Experts of a small language model: 2 picks a token, a variant of SOAP for the experts.
Below are experts of layer 16 (counted from 0) of a mixture-of-experts language model. Rows are named gate (a neuron's input weights, with its number), up (a neuron's input weights, with its number) and show model dimensions 112-223. Each number is 500 + 25 x the weight over its row's rms, rounded and kept within 0 to 999. Numbers have three digits each.
Before each expert's rows: a language model's description of what the expert responds to. This comes from a sample of Wikipedia text that the model never trained on.

# expert 10
Description: Final word pieces of personal surnames, especially Slavic and patronymic endings like -ska, -ić, -kov, plus common surnames like Singh, Johnson.
gate0:521463509516511493480538491457515478502502490550518567496517524477478496455490498492492473539502472524491512534544474484495489502507466488511474506504439497497494498509572469465514503502503489455478489524472495509488455503536482503478541525550505508486499501504477487526486488497550480544475527533520470514544505528507511554500498523505
up0:549534515458493447477500482506464527521475473555508443483507486498518488474509526530503495516522523490476494471506459532539470477527532493488519459482509539482496443475510446495503513489474497529499552528471457539517505516489497503475502533489492521496479493496478507454488540483504484507476513537479467507514501456529497494495473467485
gate1:450494480520546498493534513507513515518528497494480538474537502461535515508491474520536506488502478485564503468483541486499511497526474431513484466470481506508520496525524462462535529512557502513514485519560509506496496540484517531507499540470501525516447507486499487518479503459485494482513466456491553470493509513511486497473561532526
up1:473514480522504559482493494511493528496512512522503516532527519494478500546496488492522473472471507487509542501504443525518485471546498489518498499511464591477484489520496506493498483487506539468480483512486508515536520474502493450514473480516471514502479498524485526546483465477462445501466517515476538511547498498422512468461531513493
gate2:487482485503482514527481517480517459514441448482479495464440497525505529480498523496498534488530474527542465495498547513496495496473537571468493500513526520468506482493495517500471483499472520472522505481486487500513513493468477508532513483512478546510519529525500531502540493524497486493503497484517498517493499484492524508478478505515
up2:500504526478467508512523513490517477530457478490541517492450490474489490522556470508488528519458510481483518500494554512544563503475517544493477521569515487518497490519471514495508470508456479490502490495503497525496515485524509557466503474506472499539478455480520499496468498507452476525558546502512552524504501487490529517515522469504
gate3:449511513503494466517488522535518482497491486506520522488436534483544530506518524482490547528538518475469508513499519470514533499506519554512506508518501527488510472547519478493509516492502442504483512475504499498530528514534465521523467473522490490521431469485475486526480486515489503481555483479506490515517492520533474492511485489488
up3:524481486463506484481495484463533454479544438491448494497505476518517488486502536533489501506475474478534465510481515472507530498458500498501489478520493488511494481466505527481472508510525508519487518498488453512484524489534521474492473494517444511442532498525553483508523508495512477515485475501492475529513515462536466515487499450482
gate4:482553467484484487520492513487496506503533507513489484494520460486521497487483524498486492532536493543484487516457511451455527493471512456557505464532484509480514491495478533501463484512502482499517455520507481534473504518465512494480481509491529518544553516532524485492498477491501527481530477502463504468498511526499533481511481516537
up4:489524532513492459496488503468489478482505517484503516480481495494489479502516491467532512550487451512500524515515475460463516492483507526511461512507471534506533537504463515473471484523452478518488507500514496457533530454503544519515485455470531537439491487464509488501476502478473500503497484489510508555540480484475505488493469527522
gate5:539493500461489502489486508513583493514513509519481491507504477529486518473512539482490507484490483469505455518491455482494499469479477475499492554473489518536499488485513513552491473494502515484477513508527525506492514504495499457520564544479530449465508522427501455472530469516512480514528507510549469527532488455489488498465498519494
up5:521494445524506475474474507508519465523482478524502451518456511477474543490534514547496537471473484499492526514507485467534492480523496538469469484499475507496518508482461504556495479479502500477506505545491537481494518536504538484500482504460548479508504506463468489488536497508502519537494504497486522501500501507465486520478524557504
gate6:539517554517472532501534541456542499490553511494499487494499543525504519508476488506532496483508537510497473472503499561513525491525496486504444510524517519476499517539532500504480511545519499534504502493538514509521472522496476506497523478496541462484477472519506521511480495502536515528498511506482463535468483481494486526528486494479
up6:541485478483502515511518480513575488479499499497486451501498479512495510494490505515478481537505505494498457510461532511503511501491481534509480489480491497451485492492473516443488480479526516515491481475553504500517467518503529517490493484472511527475497461486473484493489497502508517515526454493514500473562466482517488490489503475485
gate7:430512501492477492509500493504541525491560499494513518494491505486526478492506474521493505480488481512477474499535488472519562518493461512511510545470509469515498486512458489529510464534503457463494493534562517497547472547514523488523502522483503487525514536517513439451530519466506526519525514477517501534529513503532531532504530531497
up7:513478529520474480484541518456501488526542517488498535466531506556544558476502535524510542510500480473466504512509512496489496522481476512489485531520503487537500488503550556505517490499529550509444459498479503514489496503515509522505473542532494494486532499484501505520549492484466529492491496543513500508479510521524515514528542491448
gate8:530477500477449498501522499498495491525532491467470459531518479501487499480511533516479477538489499475518547484509491495478522458460495490514501449458452499522495514446488466487482491494498531495443508520501458529467482480562526485481476513470485531473489451513489520457548524517507531492505514503495510499469503501513508507492498511511
up8:559515531498503507493485450490487484516488524522469495495476548495492506515489511521507517495521480476523477522497481507517481493526517481486512453483504523536507469511510473463498469501534506506453490460479513517545504508525521485495483483432500487520491492520428520484479464547481516511504467483477490492507502486457529468493527514491

# expert 11
Description: Verbs, participle endings and adverbs in narrative clauses, often after was or to, such as moved, returned, filmed, dry.
gate0:532458513464465527512528524497514500509509495480522508511454541477494487496484475484483524515488487472505515523488508457455482467491496447500517502508544511491456518494528482511491507485528521530466506504468469496533508506513498494532542487502489488512468495533485519519505483457489510472503557508529489506545499458541472495509486498487
up0:485498475489538435505499528512438488475560524471511481537522557513453470474512499499466538519494502516509511497522493510476464492514503496486509515489541513519491524526490485494486519524487501512490491513507515549514516518514516556495561507499510504518504537519483441539493447467480500463544519481503524533498516495520537532534507494506
gate1:504473540476486476469522470526465476518497487480526519485534524471531486489497536506501516527540513499528507487493488496524548524506546520511499500452504527559548496500484478506515501525509537515470481544536532535505497494481435503521523519540505495513491531479496513515485497501513535511471539497481499503483518500501492497474478522473
up1:521519521519494481535475477507488484538498523488488479495501518491479514516521533519479478521540529526476515534509504513491493514463468508506464509470476538532480498529455506506475522496469509521537496531516486518457498519476512504518451475534474507523489535463453502518522482525477474520509529477501482520481535524489460510514482472516
gate2:520514540535504522512450464513539505453504502491497522490542503463499512536487482455434541485548480547503483468500503482515500495472495542491561553504457524509482472528470521472515515507497539466492465515469459550490529469487486502507484475545516484547491498478471478490495534443503518481510476483477489497501496481484457508503464514477
up2:528555510543531480481488504514478491481446481491499500484479513514532499527482490493514455494499478471532573476491592535499478503513510523496498485511468567515459504539515525478479517504481488489503487530502531503508538523553538501567549519499492499496467496491472515489497524446492484504516512528496459512516475456490499526478492475492
gate3:497499463467488472504511465501529536484503519465486486501493511542539502502482481523521504454510470505505489487545503465495488533508519527474505516493493502513476493491493509482487500496455480516496495519463506516478463447448542445483522527513538500537532509501512518481496528531486473485503506520482491489458533504503502516471472575511
up3:528474462487517462460510489494464475497545503508546439531487498501504503548516487496457511496545451498535533515489537510496505517513489453492511504494531496506501460508494499482476503536516472503483465554473560480471497475502476466488532521517506485521497452469514523500457500483472490504494498498495502487556481485498520447487471533465
gate4:518468478526512513521502513517498491491531487515545518474485509479505498501449521481511497517485498491521528493508517532494508517517476540497473441522490527456470516491495500477478457479536499410508504490511432530528491522518501516523513490466532532541478464468502528481537488502501530505493515458519502494485519515544521543522499481504
up4:518531473479504493507504504507513472486478542472482478468480480499456498472481546504526562496532488528521510502544525558548471541515500521479481473488469507478489490493528489505492508523473524505490526536475439496433460550499585506502531547552505498504507503468490486485528515444501470521516490509505461484475539509559517468482518476499
gate5:484463487458481523508508502513509525490485516516465510499508512522496479522513491492516534492482482496486503489464468512477514470501508471509500506523498519514449538449556509485534485487473526528492491487510562498486488502518489470499463511504517482517452516537462503524498491479492505477522497494523464489542504500456445485527526541510
up5:505470466468516493500489526532539471476514537482495505488490485488439436449526511502505519513495479481498524477502503491534493488496510505457530493442492529522511506533495445510537525534489505518511483472475493461545531447481543465482509515550511478468513478480486496490499518469503488484512507515479509484456442516529486536504471495512
gate6:486515493504496531531492506474499506550519516487497457448513461532515516486498481508500489484503494512454479547498469503477491464523516522533440511474482586485512506530498484512517505507468551523483495508503478515540526551500502476477495486501494490479527458501492490515465476528467481522487533541507474536537497520495502501548483524510
up6:500502514530466530486472537493481523475504466466527498495459491513495490479563499505475497493520497462517527492496488536512523502499518532483478469522508474484503475490512511502534537547456495494489499513531487532507483503521477493498490540500464499534546503526510490540501479463503453488457492455464522542482456480543489454499479515465
gate7:492502501517506470536511494476517465502486511489574486468522464522484496523469536483538511488475511494477521513510472499471484477457483524479532525518511520540480519504503479525493518527499535521488523491498442550521520511466508514445510497506522521449487520475493497477532500543476482488504485478563485512470441498507559485511466476523
up7:535538518508558524474486476482519512522487510480511493529496476491491510492515511472486509463477540480479527527527516507453531489481494534501506495475506511523515518497521514477503486512509457486475497515503514513457519525494502537492523496457470500510557499481502498477497467506519458524508531504484516475562481503543510426448494492530
gate8:423520485485511516482521527507518529522507492500500544469476492446456509511465493477480523476488480465497483502504543548486492498482495532474490465489521499488495491541478469526523511479498506526494507513498491446471495526480479478503473504488532466494513509528526527525508501480463445528452480481472543490511517537470451542444494532494
up8:468484507511528483514491453521500499489513501500555509523503458483502494518524522529503463515476515500502490482500534485496516432499489456500453491503501499486576465488530512533556518510458505507514463454499493481480513493505515461528488517504453461456531508478502537494541498465490479505489492489455519499500472506522489507501505491485

# expert 4
Description: Verbs and participles introducing objects, such as used, featured, included, and role words in album credits like additional vocals, drums.
gate0:517494495478453469501514514488460490550458543499474524514470512538488484529501473497522508483491485526521489504516457476532477481522470508487533489533483497484455512523548475460509521542463495502467525465494510478494451490499492519514520526438481482510495493515547506497549521523483498547475478518500479494508507490522500468539517431520
up0:486485523502512531506527510509495519540477510527542512530515538492488497500503431507508508522493481502531490488461497472484484514474471517491495494470477481507522491488478492483524478525505483530517513489507527500516501473478503485479497517530514500492490518510495494522496565495486491514502471484544443516514558484456539494493481515507
gate1:480514463499471530487506478496505529536525472500492515532469480482490536512502492512490499525506515508431502443490471499474524529498478452507507463552511488533500467482551456446498524521520534503480536495473506536468484498518516524572492492435514521554453485496453542518519502494519473513467523489474515496447506515473515522507506480477
up1:479502507520492506499478504542484504441459509519485482522513449530490449465457484532506472509500507546504524461487471480505497497519535483481536503495505465543476487504505518508482479515553505447517516524463496522509512485495528473542515506493550543524504533521519539494509465479487498514505489536518503542494482539456502479544487457532
gate2:503491503539554539470533525549481527484538474430549502490540532463572536507484482524543519484527506538468518480512477512493468459493492505511523494482476519469502484498484502469499515516486524481523478482499457527462463495493483492461475532464495492478466511492478473525503508484483490519494481521485507557487494575512480474545478467494
up2:509497489545490471474510515484529511486424483494560519432518510479494509521484521501554516501511473511511510501443446488437490481486510489510483487515531484522501537508478467498516483485476518472473497531498491466495509488456505459500492476480491497540483521494496517568501518473544512479481481481553526527524526572512445470481488417453
gate3:507531477528526506484544458499492488517502527519493490455491531529525538445486460477486477507505501505475494485502511511494544511493484434505516530556495482518495508510510465482488503494477480532561521458436526491491501537505489505504508477452510435542504512505507505471481496485504502479471495490465476489512519527488484481470521481495
up3:508489482506548536511451535486537523435491496509498481523450484486516476523518501520531463514550486493559463480534536552501490527540515491522495540548549502479507524503522443515480476535508511491494478506460538562488505518516507527540425512469483506500534524499498505494522459519517488516483554527485564481499485477502494518483514502501
gate4:502476516488503477529527513533493509488491466483537508487497507487495466484493484554506472525494479488473526493492509493550481454518478476494488562526485472478499518521503462500491497484549521476533529526527531508477513496525524476478489497499541501493482486509497540519529493495469517488487523511543498501507541512516532512532523550506
up4:465498473489496477499496490518447512501514528517480501466484502501486550508514498498473452486447500485451452534510512507515494498510475491483527507510494495518492509501558512497513477476528471489522483490513558488491502499521501497489514528519547494532484533523494559491496508475469529461506469522470530487504508517475479501507452482523
gate5:446465501515501512495522522503502560506535514523490468478515488537528489490521521566521518494494476500505482499506523535474506522503495483540531468485530507470477549526509472502473505470518487484504490512494479521497519479508490504534500545499487508493512496491489535493519496457478507522541486516469504472517489485457528495520519483503
up5:523477490445491507503472524492517463501454476539498512503474526512519515445500499489516473502481514513491496492546506512495513495553517522518500494536492521506500482460507509539484487491501454451504549498559548473495516479479505578494536486525501499484528501493500506522496478522507481487500494530492545521544480525510476528533473485489
gate6:490498501510524531502520471481519502519542497521432493533513486516474532498473482459523477506507500538507498506545503489503478505466501492501504543468508517467492454501502528549513537510490491495478490479535512465511513505522483483524494473531512487488479532498461514537479506547464481487496491477517469487505495496482522494545506508528
up6:502431490498493514535525461554475487543493513489476487527487482500491463533501505491499501480475534501471488484534445520506472474527453497513524484473486504466452523495524511543488525494507530482496464501505513536484482468520492532503485476469527524454501474476477520568538463506521492498493499492474489510449485457502476493497511454540
gate7:481481465518505505517505497471479529517521531452501506502532502482529495515482539503473462506539497509527512519458495499498519514556501513545454517504445453527506495511518547522502492503473549491526499506453522479537495470483497465506519496507482562504492528502490479486495506488495504519459488533495485484506491522515486504509493514481
up7:520479535518496542482451494473500517503504499466548490477524530480534481504492494502499482494539445507517459522451470527467507522485432514515498507418495476512513508485494500535533481520495483462497506490487472510481516503495456543501502492501536489463517532493495524512502477508525507524488528543531542467516500530519495515560490492493
gate8:495498515470501504516496506495463502524466491524498490480470510559503548503489513478504477465484460511527485458451527501478513472490499486513512486492537483484476534494479478495503504514508531535503497521503501486492484494482480486469485513478515466497515570475551528514476481511480519508491518500509454447438469438452496541499504523539
up8:486496509513492452505536503476529490528476469460502476469505497552499503464507525476559521517518493537504498462525501510500510507512490508500517501510514498466493514512509514515496500501504500519514517538521506461510469487559570482474468529478479463509493477496491496532538489450516568528490467513501510512515469446523494510467487490530

# expert 5
Description: Articles and demonstratives starting noun phrases, mostly the, plus this, that, these, same; also complementizer that after told or suggested.
gate0:501513535522503466524540535504513514505524495510442488512554506467464476506483432462522493517456486504517460502506506484495487510490473490467518499579515469507522531526541527470509500528555501448529511495503468486461479536507456491547513459515472496484537484500511486493506454496492504523498503498541482497482504523508466549518495509497
up0:499450452448493470532489524514449484466498489468509480489475519482477511489516517472491499484464497488524536490512469474507505495488533523520486513522467500498499494505514513458471489480541504491471499480483481466497515517515523506533494478551511526475520513537495561497516530438487477451507503511542477503457467563492482487506529517486
gate1:515505489537554528486493451523554481486484507527567487476488508517496487530461524515473501456500465490519477502471528506520534489572531488494516520552497528539473500491481503553487475549480457490508490462535466506522473521518525489515480482507509484534499478503520521455462502464540482532481529480535486506488520520498548541527482478520
up1:484533554472538488515465479508542477458504479510485495510488488537452482508431510488479507424514529516473497508505519482471536536504518511516523524487473518504475511502514510530502507495507494442453504479533498523504523505477461533494502511498551543492521509535491481524517503479533514496478477495491485477509516514501459508529465487526
gate2:532480504504506513496525451485476481526472498543463477523502472506483505468570527471530437521485508474507510499460492516583484525467532495479491503464477500468488497518487483481479516477474530481517487494523530487471482475505479473479561548473473495509481529525532505535452520498488508486484499515502490545467474503525501515452488472458
up2:515481541490501482537494503443475470496493510491516500525482481509509490502483476465500497503489456523584513506477490491532490515500508493469512504520516489486461508513538483464488516475509484480523461454483509441474527494501503482467478497454470522529496489530448507507451519520504462506451503496484470516469488468483511475458496472493
gate3:476517538522507486494518535432515510488487488457477487524479486522498551518515511517507529468529463499496495512499477502524505519495527456503480493537515498493471529518462466519555523491456510418512493445490531481517507514492482553469501511484455481513534493466499511464478492494493500456502494488526501519493519486512520554463443498444
up3:548478481486467513515477497499516469470497485458530454498537529514498548490458510508520509457502487498487509517541471511475488493478483476485514519517472483475504499504527520535536512498467504474477492497467524489473491493523483487465524530479438430520512469474480511475513510505504481511509494470480470498489515451498496498465549540483
gate4:489489464499497510532523516471529505482538466526521501521507504527481475519478504512520499494509563493478454487498487447490495473494483505507495460508490527513498488458470551520504522539497515463469447465497514501461498521495496505566521508498478528521512504526471523502481483436450490485520425501486463501489475492506449492501534511484
up4:490530467499502461501456485494463477527508458502465504494481511500496494470475508524537473513471544492477534461557488462480507482500497521522519458483520519499506506458449467484507451516522477475470503431486513464468499514464463436529502466517510512565517521460512509484522468493512472525477518501488513512482499534502494432495491521522
gate5:517515510487511506500442455502466472506484476487569506525535553501512541517465509465468501487512459494481464474476423517514505504457478514487506482527467444555477513469478498502537458501549500475488483473506488471515454487483494482497504466501490480531458477495513486491457473500498546503488505513510544521455493504511477519488495502476
up5:500508496512468460536507477499474482501539538501512437490501463489489522532511475525468534508472492518509500517483501531486495473466531492525531514423485507511437565493558506515536487521567492457519486532543489496478522502480563502506509457512547469503461513466486472492461512513479531505498495546500523465488461510490460479499495489537
gate6:475473522457499509491517489511551491516531517468488520514510496494455520507488501520465501491455500527510495487509496508491491510525511535529516446503507492536475492440520521470481508482487507448504477497434493476496490455461499551522538508462465516495511522509488540532507466469497480507455515497522473508486491480471510512512519475512
up6:552493441494507464479513502523535507529496484473456485529521530497496548521569505474482510516528471528463525498475519510532480534538509456490522463440525524494500468501557493504551518479479493500503486532460503531542485515504487461516545501511536530461472489512443520567495474533486475503508448530502525503490515511475501510504525487451
gate7:496502496488490419496505501488525492529522456503460485510518498518571492521551480514526494495550516488491499506508564478494519494487535493501463492528512457503467524447498483499448456499500497516529496492525469497497467494489514510458506518520484513508459492476473507501461490508480535460517484464521529485508515498503496446532505481526
up7:518483542534526480472486492524495469495527510493465484499467502503524504495551506506517535457570499473460569452483520527499490535527490484496447488512477502491457531501531530544478494437509456515514505478476432519506461464481520526515505522527519474472497492499541503484491472481475518499523472516503481459516522512427513506508548477524
gate8:509471510489509469473492503532513478520487518485501508508494466529516486443484523480484476512522483519487468496498550527549519521484468479499475512473529465484514516447462507468524542491507479522500440491598491504503523487483512512463511466511520474467463507500509518486505488487458467494512512473484507534495492465487478458530477508459
up8:518511522507531510502491522523500512512477536490461499494471488485476484473520536543487498502524541492512540498496494519471463492513467526524504478497477498508489498458433531496499505522494489496469475495546498483512495489487478471514469441550515515477515481531488462506528495479468493514471544499461484479472491525505498564516483499492

# expert 21
Description: Place names and their closing pieces after New, United, San, such as York, California, -shire, Mendo-za, Orkn-ey; also car makes.
gate0:515520498490527498509475485518482446532493491501477509482519482517459485451472500514489503476521483493480537503508491480549471509488487497517487553549552494489518487513468502501495480539489547517500512537478509506541488489526564503528507518436497499509443509491536503474537498520490506487525556517497539472536505505497442558525507485496
up0:525509517487515502530532470517499506545495444459476518503486530478508484493499493543490474513505524478516523478526480533471514491494534495488494527511513477510544493469496501489510469509479498530501544493508436511528482525472482476500455542459476513503495495465533552488512453500516497530490512486486575510480536471514484520458483529480
gate1:537490496492514501477477479503478479449506465495529525463507513484450475519514454518507526526511499527474503505480458541506546510533515532498495520484470513500541537524488501557517500545543488511520501485466501486509567518475497518506527486512550529511530485529471500531502528498504499462521491496525485459502518506502514508515528474517
up1:508523464524493475502497509507516493468489530493492530457446483529487478516503484506527490505501513496478491506513489560529473508539487548492464508495503500482539510528513512489539503525498438484505511469498539440518503486476484497502534490523538470497489521542500491478508543490543461502503512513492503503495523524503496468525544520472
gate2:475566481536526544491525494466466492501513525533498478544499492523539509487542553519499490480475526488492521510495472458500515480479510539490436494502510527529480478486483491516483478459509497514483503518503531489540451480487518483479516505504487545513495492527466551517495521454526491520521460496478533470542481494499529455538535549482
up2:486503504512424500486536499502498508505514507517487509521448491484488486490500538494522498534525513483481456501495507477481542512515465528521511547522521458516513511507494505496408474515507500488539539533488510448484529511496539513471516495522455525539462498520489490452470489480536526490534530489492498496498487533481490476534490510526
gate3:481531513501509505458491521491508483508479463494443525508528538504487455485511499466469509488518456514470465504494447521541536508514500500490510547490480505519476494519503467490483479517480504474535509534496494533543495496491536508459442483482480502503484482484522499496491515552494460475565477460534542502485476489484507498503537501498
up3:493459489492496441447494502511505504484493465517495476541510518497486507498539438510522522497492542489539514530480504548510532488519490478529500519492492473455488532550522478502482493479508516487520508485504462532512528503553523559499476480471479493512498514493503520497483471474467462512509495464530488514470469486476492453476493528499
gate4:498519485468502507489490512488537484466508498456489496552514521491508496506483483489511493508536493503475507551501461504545504529511507552504490464480501519538538472498504519463498497502508512518508503500506500460511477491521470509487520530471509522507555485456532473511522494543491494536518547493476500519502520518483525528487471492457
up4:494511495464506568503490508516532501521459496471453492508479490533538527496533496461476510533501545483502513463475440516486549448475494528483491495538457538478523495524487529545507474479491469486493524479508508511486479512505482539484483483511495483531536535514505484507532556519509484517518478491442472515516471503510510519500525482507
gate5:474465470477478497471493510463484490479501533529473536522505501513514498478522506512493502505514505533496557534508519534538519510492494563509471490513496513507519497458487446503474473466488499488509489503555486456508505509526499489524539493503541485501477476507501475542463495504487504503519472512485521519474492498487523468492523496470
up5:478499516540491507447513495483533482474567504518508497448480501506489482481508499539511493524483546525486517470538515518497524511456496450491539511494489482499514498509458505532538486513536532478515489509523461514496441468508525522479507503478528522485437503481536505541458470545519483498525502509532512524459480457514480533470473505492
gate6:532485527493516505482480510502498499496502479488509484494509491519489503493507503525479479498467475458481520466463528515489510490535516497492509481524517528480532483549502469506520480522452574485502461511502499469488495551501476509526498471508519534509518470523479529499492508506479484553472515515487470524517485524467482477503524459519
up6:493487511483547471495565490556510512498472497489508466473519469524473502488500453474490498536498466530498502521537483525502536545477469537521496517482475519505534476499494502468500494463477500539445483538469490476552499506474503461510513470535468501492501481516473480506531557462486498502477482486491495535520492523461503514512506521523
gate7:512528501548502500486518508525526481495492511542481512495443520486508477506519522494478496507534525534497480499511492467501493479503548471499522551494481484497501509462540478490544487480508466478514519539540548518556451492530493505513477530453496550478501505512474471495503509521479435508493561540472553484508514492504510525541512527513
up7:491512466478440481494473474449503557524523504523496534505503495503481520501475572499471474510504499555520486481485510479485468507478512506486492475540467518506459529508487512485462483501506558479519524500524506543540456481495496465511464491467516500495514500527522483514480475498490493493484517530508500497507503477487507523531484488501
gate8:561500486491452506533517472509482449493467504526487478479503495560459522465500474514485489477459507495509497489528508473490474504517479497529518518507490492505504473518518451532487456508477518514553483523519509515528463468524500485489451512512451509510458530544512522495538484520478512486511520543545507516476458536507486494489467482470
up8:513500479511490456520524483472509511506538508510461506492509536501470518506513471534530471499506484485510531504509501549455487512547505524504504499498486499509521498540502494479521499482525524492473502516543474499498466459534492496484434446477527515487539496508500479516528493507482456480502494502509538493461509486467449540490468486502

# expert 22
Description: Everyday nouns and noun stems after the, a or his, such as water, story, film, war, court, climate, often before of.
gate0:461503516509469483488510542490538492529523478495532465507526516467496512494502489495458476530560505508496486522472473487454514490499507538517494528508462451525499530511518508501459517500491494548532508496507527465495524463477519498500493533560516527511514471566511475510485465492508481476505474566482485486481499533488470500473551459545
up0:506487545479521498489489511494509500468495526503508515479502514487518498448501540487507514522487432469474487512525494480490515454518474515529517493521448483465471509497484504471508474527470485502509494510511477439482461496460499530465489489537492567488511487501482497475498553492481538491487486489510527480508499513473520490527483499503
gate1:482506501472475530524500495483464470486522504561499496521524476518459506527524515462510459503477530513506482494497525531464501520489532478543506534479510498539499476543520509484505544474525465480499495476470504462496518465480478504468512492505543473489516475507481503498506457544483503530555504522491473489529479481523494517483499476490
up1:507508498504483536498531473513448472535458504494499469511482540436500526494502511487501477536480532491515529519525462488501464499487542486519477525536514488510488517481517482466513494504520515523481487484483491523502542505488507523491543525508464473538505504497542497534466546498495509498495487524472490501501506482539533491489487479527
gate2:504429518530450476476561503482534500470503493489521434528509521503495505461477486510506505479493488513448486523522489515487514522539484470532500473516501526484459455509501501508515505499463511506536487517532505507545500535513491497507506538512520529470471504521543533468459500530498439485498487514504430515510515487446503530433470535530
up2:525514476510505515534488507488488480507508497518511466506487484506541473475485442485503494503495496541502503446513473498513525478488497494498531521495547492480490473488512509527516497506478503528465482429454511513551518515505485500483527515496486499464465528506474538546492525494496508476494488506479497500485527488489486510494474502537
gate3:458507521508479493499562480521487488481502472507489496504524533485497517492460516539499510499515478478485492522493602464472478513499524496528510491512512496537498528477513515492471507502508494488500509537456518521494515455463513495495531538494444509502536468483536481478479447492504543547510492557478493540523515504466498507477467504498
up3:503486521488457482493481503512486518506484479536483449537480489468464535501443539477466535520517506521514494491500543493463475519508481545497514536500517482539509506556491508490506514463467484483523540519467505507488503534455455524514484525488496476539547480500512500514506494513509461479515489539498495541535518529516481492466530501498
gate4:504471480528489505503529541531506510511536509488470494512533530506451480528494538511496455473528500515452543499507505489504472466460499509500552487460521493517527520505532478551521497460481478522486484518493483508464497524512485498525529494517484481545478501484503550466472456540512492510525471492454519501512528511536488521449483469537
up4:510518507467485447480510530528439510528525485483538505482490512516520504495467478487467507503491507484530493516476467484546542486482502482488485484532522509572470470488472488504493484481512486494497507500499534516521506522505525526544497439497540471506426547455492531540521497496502462501508541472493503463480522552540526511481496475529
gate5:481539527540540497461477491490499489506434533485546477511511501525517514532521554465479475539492522523488482481500474480546528487503517464531486489489533506508493460483493464500501464464517512495557467514468517484457500523469452511549502508480530463537489505491506534508519500529484464478491472529460501491520502444478532485516496460532
up5:521515480525488493497527530507524487465524515510512504464495531515488515485528553506517504499508491529502519537437506497519553504461515513484511510533532516484514475530453440483476488534487533522563488500535514522447479515447504484493507527479516552512532481526521488498486499506527509533454473513478476520492439512504483517508488477520
gate6:460510490506470524464510463518523528487514490468489520555537490536516533521535513485503514480517510534542472518502534504514473492528519531523509541476493538471479502436537548506461463486489485504533480515488525537516559449509545571478518534523489498489501518469516559507510498498501468523540473494481484473483501503547528486512521539527
up6:462506420494481555466493496528531529519497552472498497470518488531530500496524517480423505517529484518533498550464507474472490465530479533500528503515528497556505482487520494463501489513441457492520516517473492508536496496521493553542519516465497494519519507467483511510493505543495527455481459509500507485537511506532471476463490535502
gate7:503488476480488499496489429540507521537532474493471521482498510471434490507480515555496512484515500511514509485511534480485523480495495514533526506481482470531490520464487483492478500502515504507510519468505511510534533508546499524492515526493513466515471522496481487527519487498503523537528481519526494493531506486468494437491484479503
up7:511523479505552523542435508502523504467507536544476460499523499488504525502495525451485469568488539506523512524500508450494516539530490520499534475491523515532454504479470486490507549532502526482464520465468450477473554472522523477461488497517548499490481512499506512504480516492471519476518496497481532550488481490517488481506521497463
gate8:481465537505477484500502475529485523523522500524511516499529511518498533560500500526519458490508475495444465459519455470508518488449460534484493525498486431499521535510520499500500501480500455557478518462493509530489506472495468496528517524487461488502534483476507527471506516535485492483493501507494443486489534522501528512524492471469
up8:505514484515471505500510514505505537497489512479492465474476506485539481500495492519516487521507474514492468510494540535496493526512508528521487461437537475544483500517543460510494501516525481487495540515498533489510488496492495532484513547528527492552503534469488523498451479477497474476522469469515511528488452499533532516535481528531